Weights of a small mixture-of-experts language model, trained from scratch on English Wikipedia: a variant of SOAP for the experts.
Below are experts of layer 2 (counted from 0) of a mixture-of-experts language model. Rows are named router (the router's row for the expert), gate (a neuron's input weights, with its number), up (a neuron's input weights, with its number) and show model dimensions 0-95. Each number is 500 + 50 x the weight over its row's rms, rounded and kept within 0 to 999. Numbers have three digits each.
Before each expert's rows: "gets" lists some tokens that make up at least twice as much of what it gets as of all text. This comes from a sample of Wikipedia text that the model never trained on. Tokens count by the router's weight.

# expert 3
gets: ")", " \"", "\"", "el", "ro", "il"
router:492514507442442527517491523507509536527511500402485513558675531512536446527485482475405489560424522494488490485566468372482511569493479512503615483504435534537521471457495516491500482482540446495421515473504487515496432559523495499507435458501482521393399424434512605488431512509489476515
gate0:438505503513519543530488495522517507565431433550664556498517530509499470510467480494519509429488506483516463477543489499555467474461450572536501460577487444507510535505490387450436420525506390431576558569483511567449535564597486527608453499490531549582499527541512509498535510472474516420
up0:534482491447439543459415483547483527413589522512517433508539472501563465554433417434497555437499499463515463536460513467484450507554510504453519454518472480484493488480505463510498459531469518527515481496417465536519479519566419505523482455480512481481463559451526413475479461418462532583
gate1:467505508516496547529487533598483460559455517512532577495490434465511506498435584357504492457505448482417593485494422545487465473568449532558470552447473493547495478503445463454529528555539343424525489519497481528452485443467456572525465490526437470529565475495511506482553588441547521524
up1:511426422511540485443444514603475608544442556508501514461461485434501515510516546435505514418470477473535528508491503526510548491506442465524484432525496427546480502475493666527589441532488530564477414542479410476517475517519383561549463522516478546476490544460459499471571482468484537451

# expert 60
gets: "\n", "ing", " by", " \"", " of", "er"
router:532481517562495431538484542535507558517500439397492494488443428511451470543480483478381521571575520485489483482552489549484557321490493508499493536526525517558518395482480507482483484476469500478402523481604481508482580593519485480497448364529490501419387563421506456479445502506480502515
gate0:505535438489470546488536466501508497550493526460485539517385506562469511439425514505492477499538477515459394516518444506542489468426496515596511494465501388473439488484569551497455415592504522520520589484518594513421500470369580473503535522464434472491523532445504530497497471480431545529
up0:494459473416465575445520499472659536503482566478506498472409489513472522415510487495505521470579509540493675484483501527441446463567528520575475535471503422477492520592502443524522372436579516460534528416508458542425599504483601491487520491467427589533593483530518517594466469484502481459
gate1:510529506529499550462600540496564427521454521564492476551457534435554523420573534555529504496497476599510467330500523524525453560447534491402491531504521530524396488532471485527489542358471444325498435483472436580472509530455436485536506525447431497519505486503464481509475446499458506452
up1:497442516504508528578515495486530484442465559535510514582502510481488499545455603454421464566479496513525507539477471506464466452446523526547518504530475500480575506484536409503482460426534537490501485456519553467437480477551537567453513508443502478555463463602516465541459516410491493518

# expert 1
gets: " the", " \"", " was", "r", " had", " one"
router:439506511539318422528476439581512479518494491496485471542612500508464473472484491483438518501548513501486484492490512439486592553491482541480467544520517529489512518503483509531492479489465497494632511490488494522486451515525508509520590412524501468415470529564502513481677507556482490502
gate0:520489455504491522449549538500507466587486519485496486496498482530493540507513462468496497479479546526353453574526483461492383492521450461506519534547521472564465491474509564479472467477490464534509520592552505493481489530471517473563527467462491537523518452500484545482408501536503499476
up0:485374440510453483465476488486522494494427501556522576477541528471543537524542521393536457527494474451459490505526497482517458497521536621525489486493455484542508551479467517520483570432525522545486508511517517523429530550487430561539534530545514432498535474470463512519388447534533538572
gate1:512511528492443539428420451519611528462491467499499529421484527437544494464455485423535465477534520450443465525556451510423433500523450573574427497460417421522474485519385564509478497513498413437468533457445478493560490384447453520524515536412567560447473515536466523530476506506473473510
up1:497472428481469535360440465467546570471424467477514509502571563529521504480465477529518447493504603497504579534467502479497448507426429525428465553418445461496567511466437495520488494540490524461474439491470469497466461604546420443460484610438389433464459466470482480686536437562479574433

# expert 18
gets: "-", " to", "'s", " a", " in", "a"
router:599558531414453514549537498504506542520506450501495519494548581508553400549486477495353504672506498479485481480469447526485475535487486494483435687516508510470518413484484507424482486463471514484381518390515474522485479523522490528481433466493501474530564535462500489483455507431479480523
gate0:508574464499561472438514459530429521468496558477467475465506512517442454505478445467483481443499580539499518479455526513434458460376508517509494568473508555504398442505519567550372514510519484531532464475459506591604528537482522473512511514460600529519523516478431485508586509392450546551
up0:516543533492468524480494476478527531476518448499413480470483525478473428500513512520503506466538469463494448449459530558476553460512571492509488490597531542546469566531466530536468418549512541455592529436552617476636515483448492516500510513472445505551511529534542469492534399541454638546
gate1:569574506509496481463514558489572565503543494504554490519486461599460383571411471526511513524504413471418446480536479497402523434598491420462490572583514559493485444508493463485459502433434527473513494509495474515449503555570473479572502518501523476526496569527464495488511493484437526530
up1:543489578521492508522555445481474401456435453492506658475446504429506541399612518550480521489461476469523442526478468537487528510505444427478498465392488602518557498526448542509493537515516492463490563486430530473545523582450535502458470480562571469414528544455519514471495528443490496508

# expert 19
gets: "s", "-", " of", " be", "es", "ar"
router:527417515403427533472500461536511492517522551374487529494542524513492475446483484487405485478437510487494498488537502469480469552483484507470557583474448521466510571453492519379484480469508473484604510498529500512499468542515481598442498520334488518432534507507526381487592519554491481519
gate0:511436494440528446447472497450499449523507473483536501415490474418528522435452500538450430545434471480385493519496510510460453539479481501433471467513557500556378544487495629459572493546503564539506539545536595537453588547483467555414481487489460520541561490526445604465454557502533568566
up0:488395493578531526436453543545540515409456470521535585523543489494509563432452477462496503458469462415498464447481396524560391571593467549461462427511474452533535475532406521445450452441516494456561450523538482486466608509505540591512431498435544471527477494513552517522503458598522510400
gate1:516460467470411431544530477469483507495448509506445492469520408472540475413480496372495480479465514530586490459563507494504537529391459547478513540412519532624521434531532491498591440443462453452468496486461480513436451529432536457501491454504389478518508484535475556530474537511513453450
up1:506542548525531624495498490551532519415521470490525454465475557524402536499597412518431510552484463519458456578541461528458448555576499464623455497496488534437416487483424581414489537390464526516491457495471564529518549495535428508517563559438577603563558504447446526452519592492507499475

# expert 17
gets: " the", " 2", " 3", " B", " and", "2"
router:486510503489543552465518526443519551512512384377490464437416430507515558479495485464604491512450508501476488484455414481503465477490483508497463471499487511557519467509479509534484483523516496503515509467547481505472535476511502439507543543550507528649476423505502576491445521513490488510
gate0:567492454497485484493587529463622518472406504518501461514541546572513472508531514473529498484553465485532450522485464466514563426476486535432496565491506547541564454498511591494368609533563566440549482542513566599550576453352510473555501457422403484561366552469440530501491511474516545627
up0:535489479607471476419518482470501549522400536371505388486465451558579470539542493490470431493488474431548654458483492518499449516504427432566410511494533543499409520445586539510476432519486542479495476473494479528525452536477512468489498556491571539571508476537545502505524534478512543527
gate1:505539510506481509398566528468509466529555541575470497516501499534545515495700488566495421460489442444469477409464563487428468528452623579458557484473501561613470548494526472425545435542510492530502497540451461548438440472493453607460506483512436504536474486488606488543458549484447382504
up1:426461469548537471493422521483543561562482453469492473484554464436474438472406578536522530499476484553531407531538545483433485490562445453510462556493525462455434488553483451479477502500585525349481431519513504556528579509564584473495546413508528470503468434474480561482501540400536556478

# expert 24
gets: " as", " –", " to", " of", " on", " 3"
router:486439514623496509564520504548518524524517655467493517546480555507433643465497484497524504437508532485488476488505540521485515427486482521467542594505474523510513359497501520555486486492465556482443510554518506519492635583504484551508453458507491482584531479480524399497529514533496474522
gate0:571487577539486439535516547514439516602485561465427455476510523611490490605495518494486574497473462483470542525459441496562605502530491505454513493463497526591562473541556381554414404449444501495521349540513528527495486486588467497473595562432435558565521463446601522483446580495505475527
up0:505492450493497558506463431569540528516446550527449490507525508519494550532473558569438517484528442516488575581494492547463481496498469436513477455455559557512535472567640442542469498556462480493474509521521473427549461490546543570459477509463541504499531433475540491485521526565426414502
gate1:465526516462501468481542495415545522454515529431584500569475501537477543503488537531488395555510494478498534533518446451675512416507441510579522533404513503483500569493485499457367361449532425413487452482607493553505523489613462537482524526514515406520502482484456516447508587490461502443
up1:479479576437486453457538454560554481437443492455536471472552517540542550545489469561435492533488627557537460460534491552414475539514476510496466431613520606527528544502547467520388617571512517469467422476470561388536470506507423487552470503460505487587526512528636538561455398492508484523

# expert 52
gets: " a", "\n", " an", " /", "–", " at"
router:532498519666504506443518476544512492516514542333485516465518536513462506521474485489524485517496513493489484492513542486492558388486497512483506576497502522426517444493488520430490482512498503496557506607543483507490551595521482534495527424481495531436523510544535341496446516540492486514
gate0:517541573387508501504443554491389474532496420498573502534564501590485540551484482433491552492520576523509456535487508467455552562446459504427543444416443553435554514484475485508496540427490535535457477513524461475506456497498494583523546514512534542476478536539567463483389433537421496406
up0:482497497396458449507557464507474492454368424489515510512492461419519446498579514513504473439486519545540497592468604497488514535442480517492507491534448622453546568502442587467491467489569520508463508465466481429499537469650534485487527489487569523531449517532508406500420520485494511531
gate1:496448562425388487515507472466467586606524538522305447481422499505471552486512553520499480551514476396616453453571458493478527486532458406492518448519482484458513597595500521491561486364494506441509563486485502508384478496493629482447512539502487495486419553513521433509531463495569482582
up1:552529468549477459475559489505497486503461476521463449453506450472473537430477610444483451508492433439542554439574571531502501518443476554441530482469464430429467515467612613511471495453493514453456515523478480419441588501500480352485471508448471525511518494476394515496572458445476501342

# expert 21
gets: ",", " (", " 2", " 3", ".", " and"
router:453491512510302545522552548558520433526527493559492518473527590515411449523482476478587492479489513497479469481544543492475490500488489528477626491517452526552505503490500518468493482525479470476546511537390492521484356563524489478538390379520494478351451468513529487506487513523501489522
gate0:518507480540515530450504536531558460507601486561410502554464461429504487465481414566511516449490539545358516443474515427434446529521505481441481437509458550579573402555485449489513487414474510474375436497499470479458475458459460461536568478535515470513527487493556584536571517478557514535
up0:508499483508498516458426452474458498605419465522574449483507609451519499525600481612522594455451498543509503449439452439557516451478537424510451485418510521416473502509453541525580440453476519449500535420495505601447566485507508383524556546469500587426513545531505495521571514459521486504
gate1:486538468466429538488540513450456456563562518454463485449470452449504514509472501448549509530491495312418482540536413512465532425514526488646450500450492475541502551506554559479490494484473525364465297532532478509442473471523618486501462535388481498480530532439496484526511495562475466539
up1:510486543513463507516543505587390477524560441507537512472509535544475503515550503369508510464497487468500477560510476509466466528470498474601491468492518511573479541482477515540543498520460508499501469515492509560527488520438415555494514519445436530586533480424476504519527524497566484655

# expert 38
gets: " ", "|", " an", " C", "In", " also"
router:510532497392467464467459463475517518510514529604486517474487425518450437465481485486419525413516508486487486492457539609482482559483491514484523383510572521495519564540491510436482486470450493494559507472537481509472473448514485445483472589428486467588506527500500528494495516493484496510
gate0:495422500458427532523486465481425521547503507525502487497511520571562523500468540567481442538510452532496463437507503490475536416405478606453522478545548458461476538477511512519447546437511496440545444506500461350510489560566518486489563517514468474445614496476520544437494586461526574577
up0:512491504516487510508463450436519512476532457515480524494517516524525502536542476631580528497461410610515508528532554513362502419721660436511525522474499551481527505459433551575456560564528504412477558487513399757512477540498462461489488486493525482479491501471531505475494528513674531427
gate1:446551456486516485486508541557482487409529466495566472550547555499547417470457428532533460503504505536374467456501511476382524519479430516457499517531431460501363480500471532481506530490516506469483569518535413520449499448538508544516572478463548464501464542464387418566506605468555532527
up1:526567552387465487465539505533576517525635513531546531506490591441512515497450456482495505449455524455544433511439524525482525495542586587514487550550534464551632521496479534485474594406474550562565526498519645457505447536426514443520456510537426453562479530515540583419486435594533406538

# expert 9
gets: " with", " by", " ", " N", "th", ":"
router:437458515464550414512443486492523420511532448525481530568487398522463462578492494476369519499642517488489477495550526414484526438485492502476489513523463521484517623444485528560484482480537491479480503445419480515477494537516468468480462528534475489478385597452522532493494512544487487518
gate0:537464508578530483509526485615466478452514539572364442518538493485524504484509459524462480499467499438473527577520498506458497503509448523548491526595580485515637523413501581575456444592466487471485441484493491567454548460448487529563478512513446525546482475481594497533422489392478461478
up0:496437556485419527528445502559584480441506482458523485517483511466477558478506464465440517453464432502521357575475461465381579520459477558501554434516464556492431399477513556477483526474474497486557579378531516440465484487524565506475531426455481524491520532484486520524536477514545614439
gate1:534472509503556499515507543455625509461556607493485533510564523533405460496535428594484509542509542497532442500519504487494511462465652488519507506512477542463526501458459461443577428511499617452554613479464543539557564537546532510487523460493495534463484580504560570556442476595477523463
up1:526495470544471509414590467400542431538451486514602444489475454507497452557408530502524458506511517410610539427454516532551462483605535481496450498580362493445519532504493492519479473536456458408481524513432484483518574538488493374516457531514546491493513493539584523421547511493537445433

# expert 5
gets: "5", " F", "0", " m", " The", "=="
router:459454526391502524489565489453519459513504493450483518476456522509443543450495482480500494550481511474483498494527484428482494393482484520488469536494427517512520404491471508471479477475510507486479514532517498513492582512510478487481538604507480517619555471477517414484396524668494485522
gate0:487523514465532471455416475568536514525411517448549519488432501478498509537429467459442621513476511473483470489478455560512524563523428571576451475459439541464572513525489513484512547554514473455531544444476547502465469580510489426517485523468502587494497501492474515450429581473496430407
up0:499563486467559545510509482497399528420506447530382344525598485470512498439521349530559401511501555536444461537531494424456540506538503488445536559615529592454474502479503546498482451518473471437497464461485416344606536519469501474522500518437496465507425485533432479517559505477600382542
gate1:467524539502437508528503445504461469589568490560560522539549494645410481548505448419455492503526463458542559488506569524546532538540363382477538494468514551513522470488544516486546536506521557532433448527454473368479543523524467493471477445479498516507561466518562502541491526371517585465
up1:496476520546414500526474536565502489459511497551453460466451545598477511515493571498539505547491483358545572461577486507404471528582457419489541457451574467543539477506469417529458435506537487566576540508527559433517511475449557486507484447482492542525436524502553529519497542461468478539

# expert 39
gets: ".", " |", " a", ",", " is", " was"
router:413542502485566522467506547536503561511511532532485481414551446512530508514474484479631471515470511516471486489460484511490423345477492526492523701509501524525504467517497509494480483509535410487433510523538487515493538490516483488479508404420480534465547437560524406491493518462481484518
gate0:476507536547492467512492437563597467515537548541492617517486455536585504466465563419563461448442513390453427506490483519430435580403515632571485469572550500480520439555519486516328456536526496484518477544487529516505510540413488476468516557515489451495506506526521507550505307404484542456
up0:463439496481521559500470514454514538516424514535548526503558461573609548439549578501521494537437598409560491492557470517495574432392464499427493484461521413536543504562541508535508508573470419463500462437514611577535512519449529465475498472509424479535505488490539508461472368439532491570
gate1:443498477514549542555520463589609570566526450561505514527536494491516494562472546429542545486501523391531568403567488485456572461492429391496519542531517475582510596566497495451474481490414475574448497508515477585574468487430578509589570541506469527546483526542594474487469529464483460556
up1:499517476516513482512451488522473515543424472553437461505463529547502459571511430484489549515508519393587661490563488475505576535466458511517518521562530360515485540548390498520544417544509560508509470469449562411497474539477525414500563484493539504548531539505542523464391484482488473447

# expert 61
gets: " to", " d", " 1", "===", "a", " until"
router:336487505585511495509466493473506425512522483632481490489422490519495576449489488470492494475537513474484483482516490404489491501473486509483525505529472503489515517543475511594493486513466510486443516573460484510494598430512486525513514519429490523397417541516515474487519515477502494511
gate0:490515486468628542439670489538558543528462545411538540526526502579461510589359524545504491512487599535431578506559490422522491515444559554529495367573467512535507555488476525523467489433497525478441462467523526498403474497488510480493480464486467530444442511536472469543479492546413513498
up0:565541458469514485487516409494451565490534593571589522447571546557498501496454488538563467531494466630504392505495443518572536360557460547582488493593549536504454469546537440452377535497501470430530548497437447509566451553545455511462506506527521490444543498407524406465569465557442542465
gate1:475611546500473497533514473499484591546456462474477535437489526533471462406452470480441332519499564491527540606520513476464510475496588528471458482442463426543515517463545540508426559544493360410483488478513438608512477429510532476443516548540357504500516469485504513527474579493476629636
up1:489545467535559520455454493459551605555575514490531567472472571493559533500355440519425482466459485590568481523506501536491395492532432516443569546500442489500390532551460464552468561598503415508489465449523555610553481509478497479468552509472538551453512500490585423426470497417561558435

# expert 59
gets: " and", " L", " D", " G", " A", " S"
router:379542519418427485479508481428511586509510477518480453441620575515446379413495480489538552580503516484493498484517510511485461476486494517499472479505587509550511404515488512602483489512540449493446506468471470511488485502506498507492421466469488515446534489517515567497503509487496486513
gate0:486529371526467493478515504494410516565547548457574535532524485484495484516435714477411452411530484613432459548481523504434512505308480512596479480518542502444651549514494528491551450478497501604589529511482551516406445481526483509487459508528612532485472520488440467520502576523504448509
up0:497497383520513537470539511499527518428444534525509497504578482578490516460457525530424488607421519539474508526480460505471457473537598522443525505600515524453441543476480449481533405556453425384502468522476451622495422540380523495479483484464430444527486483514408574361534527499536505608
gate1:543582528511452511500428447435476538486533492432424451438543515465419491585539558491459557423442470484464525509450504499469531524559426533561524449437514441465535529527430541488527487499394572402494509470504520598504541586506576516469488451497473479378548531492568521509557479592508488509
up1:494522497521569529496488461531456516504504517507471459481592505451447460496528550395519525480488432557523467429497411512590514490521477608544516487564492456517464504553527483412519497549489509546465497424480510512474528565599596457533494490472537518468497462529544417562539567536491532399

# expert 62
gets: ",", " the", "–", " and", " 4", " S"
router:372534512647476555488545562527502489513508503607486529494441485516531527466488485484516476583438503481477482487505424487481486397481491505477505593494516511452510497485479518543488494517513494492437518514509487517472456417518506502494532416487488513439534465564508580488569513458485478518
gate0:478531470535492467506543522465505511581446450447468543471484488597514449502541497455475500475520678525536573516486543457478482483419452464511491483462519636434628500496534593457542465535522467542444542509529547491556467499473412569481580519443526444580544540477451518525420431484538547556
up0:564510529438431523539513492529447524506436521488492459485543490461520466493563471476546515539464584577439545461480538493518457483615559386462433504393518486480548490557452564415505532495508388536553520530499513511478518490488569489514514468448469535491464520528534576513557522417524582493
gate1:519484610493508498494535450517531538493471563549569518479391507543496519462436516522454576456492458622563541462483485453429535529594471449507524554564553512551490486561461527460446454448513560381566531538540496512425470526577505563445488504534513461529497520500530533454544391470469445459
up1:436542707478452420487487474489591462445555532545517464493585469471443496510358509544507469492546458460544482595503503438453484477574528442507444509419471550481456555482550537497468560483499484401454532519526446545550477554404420498520514523529450648470425398492485486461468490556537575502

# expert 34
gets: " |", "am", "In", " National", " In", " Am"
router:451501505570552514540456534489516515509504499701494517459453521507502418444493492478397524524459507477489483490476409507488541632497486499487517438515496509529509567513496519597495487502523476487341507509474488511492491462509487516521575553507483488400421513498509555483443515353488490523
gate0:535445476555425519526495526547489434443535475522467542489517554599488535527512483448524408500497510580512488518451529488456558519451606533636505523510582451496622536524670507536425463455514525466497512526516540604450441485499574404515476496508501517522513549542474501527538535410456519417
up0:481484502608535499452537425532435491529555429466466574388461544578502570583484440498502438488483448555497538458487409457520509493437517516596476514499541473534402503498539462456517447505497481479526525466522489458512503489545479518516554484556570413491509567547489510560466346560509537582
gate1:541521546497433442539494528439529495431465521500421545517578478476619513571550518468488509536504613534419566425601548518479516458436386446435559502599452460558493456510627603411463474487449457478497480473501505480502448491494529476517485593524450540526502504503520419467496447492515479574
up1:516537545518506469521518504339517387546414477590563494503524517487496492543534503426542481560477563528518504418493541493735425504528498448538536474535479590475537478433450477449559428553510475512497474522473515479538483513475440481466417613486500438429517484468488530549445591530521612539

# expert 40
gets: "-", " Y", " such", "im", "ol", "aw"
router:558504502459393563437508537488511480508504263404483532418532545535478502472491477487446504600467512477490502485544451459494482443489480498477510537480480503520513386481479520510482481483542460488484520447431482517484467505507491573496530479499480522453560456546516534483383508485490483516
gate0:468493623494476498403461476525458453452598550521533510484540483513544429500448465510469449564464509482399458449507525473447451465444509524561503498487495489472526524501550573565535508550432524485491526500478425522564503506500529510468549426505498613487525496572531512440494466496460457546
up0:446476484526508459533502515509465466453511600417484514514447477415485505475545524476501579513477573522441448533507470495422488461365447446466502507573443565489459493441495545496548493469527481560444494473493508499474447483372420502521488499505461481413591478517457406491398558490552514488
gate1:482485560552502492480530504500483496507518512478515497481445505407607439505459495472502526471447528389524494556495525478459490524565387473464513536551510492429520551567469520522552503455511546450433472546470489437576581442583589512508501445543459506400549497434386516508478494518501439460
up1:448492488473436506513422533531495504446433548524565523484506473525499506550438494616488459510558422488501384514445558502546521524442443486519552518491549509486564502471497562496497507476530570498534551467548454584550511533534469524501521554530510469547472498481455508502509503588537579468

# expert 42
gets: " ", ")", " U", " V", "m", " km"
router:445538522458401519513542483542528506528513463456489483402656513516478363553489488500391498707507506489487498489485515504486514392478500513495471705523473512519517496489486506500488475505526480481412503513564476513480513540526493487510418526514495486332356441520513485488338516519459499510
gate0:456520524499528610520432535454506425499483483473362512477484558520499503520488496548548451521489550429504511544466504576423488496541619485405472461496527509481522493470434582438505557541516580469528506512433459465518494481559498454579511449517462553501487539475464589513387649547438581506
up0:533477588613513437517535529503488468469567427539573452542496496514519490544418473411543499447476492422486511436520524510506529499586514508584571505545556552453505509548481458472485554407470500530508506410536473504501457534395495495492563457519511542457511445483489483469565546562477471551
gate1:515514503499531526429396506554560497568437484489594501505547490442452501509459484543495566541530546440407597632517504466407500483554554428463513560504510494465495511517522497462468592536495431374533466490482481466482500537540595440504514454474418537542482508509472528614503517525426472553
up1:504562461559513509499582617505455441525494546515522534542403491471437481523504430469541509503489380532497457606424523494494522550596475467511461436467525477504433522483459585524498485553487448483561613426496540429549403518591597529466539550542486459459489478533506459519506511558425490475

# expert 45
gets: "\n", ",", "s", " more", "j", " B"
router:491522522322441534560497546478510515513491615398491484535680468503547401551488479480401492599512513486479478489468504424500411535496483532499480535503513505512517487476500503382492487482504448489604499574518496505503409490512496513565363515601494507453634419453512508492590515613488489513
gate0:484557455486466445497518458566425498548571535502367504487519457565472505507438478564543526446498502614404427550459565525485476582369569510386460518510591555514405490489508505557500467557449565503532491490454427474582404542573598494452549487573468494495463478498664548528544415542585577481
up0:510490516482596528406478443526549463493497471492541527432481526471523484520513520548425477502507437458594495568525481467552497539488511504478510464548525611529488518525432543487563553596544495468422459443536535442477466462673542377586397552475590565424496474611549388473494522523452488520
gate1:540462463481536570516576531465466526454514520490433471482499505534516504465479542535472508492502508458471533439518501492552461555518370539433469527516564525533533480491584512474505552459474482505462492489504532434418463498574543531606483499553388376469469496498549500491564566480526569667
up1:499458376567499521515524481426481494484481474480483539463438482476457503496549482450527498569441480476614470557469464481512467548395500433507511452412439392493433515482460570522457550505498431484600472517549505547621472520546447491517526408448569469444494486501558487531441544448466496638

# expert 43
gets: "\n", " with", "U", " but", ".", " an"
router:347510522456601486473504496461509456523516582526489513549533514496538440536476487474632498479447508488484481498482467480487535591499491508479526409530485520544509392470483509399481494489458499484435520544554464507472529432511486541487517483518485487578518429501506533479520517493470483525
gate0:522529485502450531438546463506603527488559491446570522493540453531465520493515484418507494527442485575519425452498531506544542509390484550547480486540420520471577479528543523489569536513477514490530561546563481537420619523526506457528575437538501443526496549646489525470535506512579534468
up0:502530465479513561504534481499574471515428539538569493474453476542458467462470545540554497459506570549558532489510523510412531425513473483453562530405430438503497518508306505530403461494503486513492536480564492539561518492457524534457538485561464403433503592517602488634482446497515621531
gate1:535487591528501530539513511483462513539512497476527531517507497534494485581397451498519529542527529543577526518499468562448509505494584504426504424590510444541543474543477522517487452557487566443472571466466406619479504521524531518456515489481519476466479617567443500547532429512532557489
up1:602495446478647523545532533515588514478543514529455548442445554511605464540485433562520500495526503552476555588513451523448542492559562559516464391434601503528473531434582507509422590449468564485378610522515454476499537482473475515518499548557509578518509510503489480472503493526517590609

# expert 48
gets: ".", " of", " ==", " they", ").", "=="
router:338478516357489535476498523480511490521527473328490451420574453512445558519475500481547501518537519497479478476479471501485477445467486532506560443495471519503515581508489516485487487493452440468413509501495491513491600530514478548515490281426475496543455480510509431481477509583496487523
gate0:532497560478461498503554541494505499587481490493347498483463498537542482483521574516523455539437605460600443414512505496375481421484527581503548504496547455420503493541500526515579546497496580525473588455505457550528519532534490445532483566540533498591492496507535521519452483548543559404
up0:493494514503462474454549415506425563555436521461527523547507539605508493480591541413480437510517569488627540484417555447447515570591567510523516546512528548499496504570493579517464548538545532550509497526534583492568515504502517562413523475510507447517510578445415575531421471519420453465
gate1:459500593548477445552507554469465440376475456540560580469450505544505512424505536480457544507517513475430504500511472465484438524545536503546520482464456429509477491494507598518416433470512431455482553497535496640477471513453414546562511573555458511568502501546453501581542605563537470452
up1:518557434493498480445564462480496518423510514509504533547469522466502499521445488620537545439522428499516408517567532529441480577433477579508474573545496489566433470438569514498448506478453500449500421506509532507456445426529516503501515486443497469561510554518447477497526566582406479560

# expert 22
gets: "\n", " the", " |", " The", " M", "The"
router:515493513542440497540499496532518511515509457340487486545602525521449454491485478491556509488509516495480485488490474402496504588501479518490498419500484513559506503454490514527486485518453458491514512470505505508493507510526509503581489510589504520360518508465510483488434524593487480512
gate0:474533501512511523484562484533579484478572496510569503564347469460482486560480408493495538555500494494496458442469470535595536499497510562551498505579505517460521476471449452446499498393551556450530492560485472538404515510594482505476435449468552460557490494472535521483532480409475603559
up0:506499492536486518502446549451520502581459519503522589477595519528451474477464516468539434557443468484491322563589561473506524507508516520452527562442484524498547450512550498473517496516450478519438548532553582490545484510560524522464463519468536523423501467489436471462536469538443518545
gate1:565487475484483582488546512549693582597471546570578500500443420531496505545400509538516452451485518488472642420486487533534481613399567512606500496525399441540566481514543517543511384494474479582532542494550578541487541526617447489554528513482499397433495526540550515482422478553489514504
up1:562521437400522508470512563504579508542505473459489392506493471459583555578569433586511422485492487522508602493421511490519496516428560569501480542505508499497432523459435410560576384531408501440556561563537454581407479468535479478492493490526562481477514523550563521522580498527619563527

# expert 10
gets: " |", ",", ")", " 2019", "if", " sent"
router:711511514581576488500468543576506573508513552528484489478495432517455524466490483494517515541484509484478491486564490442482496620480487513473489395505506518512508506500496512520492488491547544488520513492393482515485475543522483465546480472498485478567625540506522462486477522481481500505
gate0:462482462485478466484444437528585507560449559467473466562565489463599542494547430493522507496493580519442468510501481528490456513495590573524476429405525478494407540566567499579407491476471531494530511509549478539537552516492388528502467514546495463468469426479521535482588446456388561559
up0:465493479556449442524508508457525492479424474453512474512468469655508525451534579416467528443506519440473509486557458482510519525479584466605503478463476504564440518463535472460414529568538477577523491530454512598542495508493603464590503504516523503506530484518582487450432542432471633589
gate1:511462457465506459525423477490608468534565515602539515522472503493460458444303524547495526591508591498512491408521588487505446499462557539528472504547481404481481496453524508483496489588536455460462572521470481509485518502459414542507498469499447544504497506478563507574458386454596446516
up1:453491574497525544452504520586482492609511482517463546515523551493502519511444605456514503447528459414587548527498442472507584513552462478517529507564467353495480463476519514462498461558582510413484361462452367558532491451494532480468534444548526533510545463536494495569415487441485462481

# expert 55
gets: " |", "|", "==", " from", "M", "T"
router:545541519553627507508554473510505558515501455448491527475545454513512396490489486486427505589528508478481490482431547540474556367486487506499478549503493514474504373534484512511485491489488519485556522521548481516489525543511486498480440564397482489501525481510518499497403505470490498514
gate0:387528534525515490521513485536515537477418521537526493506571456584520564502459365499488447522491506506386458482482478486456519537533585528459455522505502633441520604463430541487543531548500497497526499450449544464449477464511531596502507488517540508527471479460496483554496466536500591508
up0:494544391456425529446490518553533542423548555527491490443488494465508475495575562416474403482513541454546491587511501535468511480474467531381466576474474464482471447562446554481421464478504471465504555519523476558551426465489480490464502546474477485450544469501490447504488475463542540474
gate1:517539495499486454476501501439536495384470527530541407566493562497509512498403535446487518502522483539503414609517487516321537549602419608484523554488468465501510517535486482405425485524468535582495464435516400543413516478518503472507475528490447533443565442599507518561536566528484470512
up1:528539532523593476486403585449453430480551495490500537510503520502496403562524492491424490524529417546491577554397469514538539508493434477538543508422566524574461465411391621525486544471495641587454473541490478473529492443558485489530475532500391541498506495513627537485560518359591486509

# expert 23
gets: " 0", " A", " E", "\n ", "a", " Z"
router:535500502508636507462508482413508538504505563399496531563594488512543516516479479496571509497473518493488492485467518385487496573484494530503517385501475520536519345479479505485477490520526509478581514505532483518494542465514489429474444494597489507599525472428505479488425516524480483512
gate0:586523516512551492507579494492516426443508502440440506524507541524477482559477479509410517478518534537453531482390486493483473503522480480439514488516460486485474554545434550524431525408526460473457453526515522516560560523543458523551519479506495501544518481527574516503580486442561310489
up0:535549529528460536577533559468450485488516464545463515582441474476470512441554459518422497527547388488434566485493489496524486479563497460538507457530542512572474470531519548502569500435541367418515480492538533585593483501480577480524526525511535457496541528463510490508456532418503491539
gate1:453544504500439447450482456554552472567388491523509488492427508587431475515514468513538480483525560425523446420486485469508481416481440552424459560503447438528494515439480464526572553498496498480512529522549542491460498509450460431537504436524398511524462514505530481415579574532506546541
up1:475472440511473505434523447548518445517513459490504603496487566365524522559589492435473512508513482364399557485490562507563462582448524535503508484561490413494466496522479549432509493500458429576503513465523493446541523595538541524557518555520504463444504448470479522506541439591453537501